config.toml
d_expert = 32
d_shared_expert = 0
moe_layers = [0, 1, 2, 3, 4, 5, 6, 7, 8, 9, 10, 11, 12]
router_score = "softmax"
routed_scale = 4.0
balance_bias = false
init_std_router = 0.0146
lr_router = 0.00138
norm = "rmsnorm"
optimizer = "muon_variant"
grad_clip = 0.5
train_tokens = 570900000
steps = 8959
Below are experts of layer 5 (counted from 0) of a mixture-of-experts language model. Rows are named router (the router's row for the expert) and show model dimensions 0-63. Each number is 50 + 15 x the weight over its row's rms, rounded and kept within 0 to 99.
After each expert's rows: a language model's description of what the expert responds to; "gets" lists some tokens that make up at least twice as much of what it gets as of all text. This comes from a sample of Wikipedia text that the model never trained on. Tokens count by the router's weight.

# expert 6
router:74 32 69 69 66 35 58 38 33 74 31 39 32 60 64 58 52 38 67 71 29 41 70 44 49 35 62 68 63 38 39 43 70 32 41 69 32 33 30 37 42 68 66 43 32 40 65 45 59 68 64 39 67 67 41 60 39 31 34 73 48 69 34 49
What it handles: Pronouns and determiners. Pronouns and determiners such as him, their, its, the, a, plus plural s in infobox labels like Occupations.
gets: " the", "s", " of", " a", " his", "ing"

# expert 32
router:76 32 60 68 72 28 48 32 47 64 33 51 35 63 65 64 63 32 67 72 34 39 62 44 51 33 65 67 61 37 43 38 65 48 46 68 31 35 35 49 37 65 66 50 34 36 61 46 64 62 64 35 58 65 33 60 35 38 32 72 51 65 36 39
What it handles: Person-name pieces and clause openers. Second pieces of surnames in cast lists and tables (LaFarge, McGinley), line breaks, and sentence-opening After, On, In, When, While.
gets: "\n", "|", ".", " In", "In", " He"

# expert 10
router:72 37 55 67 68 33 50 29 29 64 36 53 32 63 60 64 58 35 70 65 33 35 56 45 48 34 61 74 65 48 39 46 71 46 41 69 37 28 31 34 37 62 65 72 34 42 68 39 63 67 68 35 69 65 43 60 35 32 35 75 50 73 29 55
What it handles: Place-name endings and connectives. Final pieces of place and proper names plus connective of/and, and Thai or Greek script, e.g. Rio Ran-cho, Hill-s, state of.
gets: " and", " of", "=", "o", "e", "°"

# expert 40
router:74 35 79 70 69 33 51 19 27 72 30 51 27 63 61 64 61 36 60 62 39 36 69 37 42 35 61 74 67 34 42 41 61 34 41 63 29 36 32 41 42 62 62 29 30 36 63 44 62 70 64 37 63 67 26 61 39 38 36 69 55 68 31 49
What it handles: South Asian and accented names. Pieces of Indian, Slavic and accented names or titles, e.g. Bha-skaran, Singh, Hrbat-ý, Aravind ku-mar, plus sentence-final periods and spaces.
gets: " ", "\n", " |", "i", " de", "a"

# expert 1
router:79 31 43 62 72 32 48 32 34 59 32 79 29 60 65 59 57 37 66 67 33 37 63 44 45 38 68 67 67 46 45 40 65 41 43 72 33 33 35 48 37 63 65 61 35 42 59 44 56 67 66 41 62 71 31 61 36 26 36 74 52 66 36 46
What it handles: Year digits and function words. Inner digits of four-digit years like 2016 or 1972, plus common function words such as this, has, the, and.
gets: " the", ",", "-", "0", " is", " was"

# expert 50
router:78 36 71 62 68 31 57 29 43 61 31 60 34 55 65 61 61 36 67 68 38 38 78 37 55 39 63 69 63 45 41 42 64 40 43 68 29 31 38 39 36 61 64 53 35 34 62 39 57 68 64 32 64 66 36 55 40 38 34 67 48 69 36 54
What it handles: Numbered list digits. Digits of numbered list items and street addresses (12., 38., 92.), opening quote marks, and taxonomy or title words like Genus, Family, Baron.
gets: " \"", "\n", "2", " of", "9", "5"

# expert 45
router:70 32 63 64 61 25 56 29 30 71 29 69 32 64 63 59 61 34 70 64 34 34 76 39 50 38 61 65 71 45 43 41 61 33 39 59 34 32 40 43 38 63 67 66 33 37 69 36 63 69 65 39 61 71 30 64 37 37 39 68 51 65 35 60
What it handles: Ordinals, superlatives, year digits. Word endings in ordinals and superlatives (second-largest, strongest, first, last, third), final year digits, and minor-planet designation letters.
gets: ",", " (", " first", "ed", "th", " is"

# expert 53
router:74 35 56 71 72 30 63 20 47 68 29 50 32 57 65 58 62 32 67 64 38 39 62 40 54 37 65 64 69 42 37 40 63 47 39 63 30 27 36 47 35 62 62 52 37 32 70 38 62 63 61 37 63 72 40 58 46 34 34 69 50 68 28 36
What it handles: Sports bio punctuation. Commas, periods, closing parentheses and name-final pieces in sports careers and team texts, e.g. Rapids, Odgers, BYU, (Salford).
gets: ".", ",", "\n", " (", " \"", " was"

# expert 16
router:78 33 64 70 71 36 55 35 53 73 29 42 36 63 64 63 56 30 65 72 36 34 74 34 48 40 62 74 62 39 40 47 63 34 47 69 30 36 35 39 37 61 70 70 35 42 64 45 59 69 62 36 66 68 26 55 39 33 38 73 51 65 35 48
What it handles: Articles and pronouns. Function words opening a noun phrase or clause, mostly the, The, his, its, He, she, e.g. in the CD single, He became.
gets: " the", " The", " of", "The", " he", " and"

# expert 17
router:76 32 62 64 71 29 41 27 20 70 31 65 39 62 57 63 55 29 71 66 36 40 68 38 51 35 57 69 62 36 37 42 64 25 43 67 32 42 33 34 35 65 65 59 32 39 69 39 56 68 63 34 60 65 32 61 38 36 37 70 54 63 33 67
What it handles: Table cells, sports categories. Table pipes, year digits and cell words in results, squad and election tables, e.g. Weightlifting, MF, FW, Council, Women's.
gets: " |", "9", " House", " MF", " School", " United"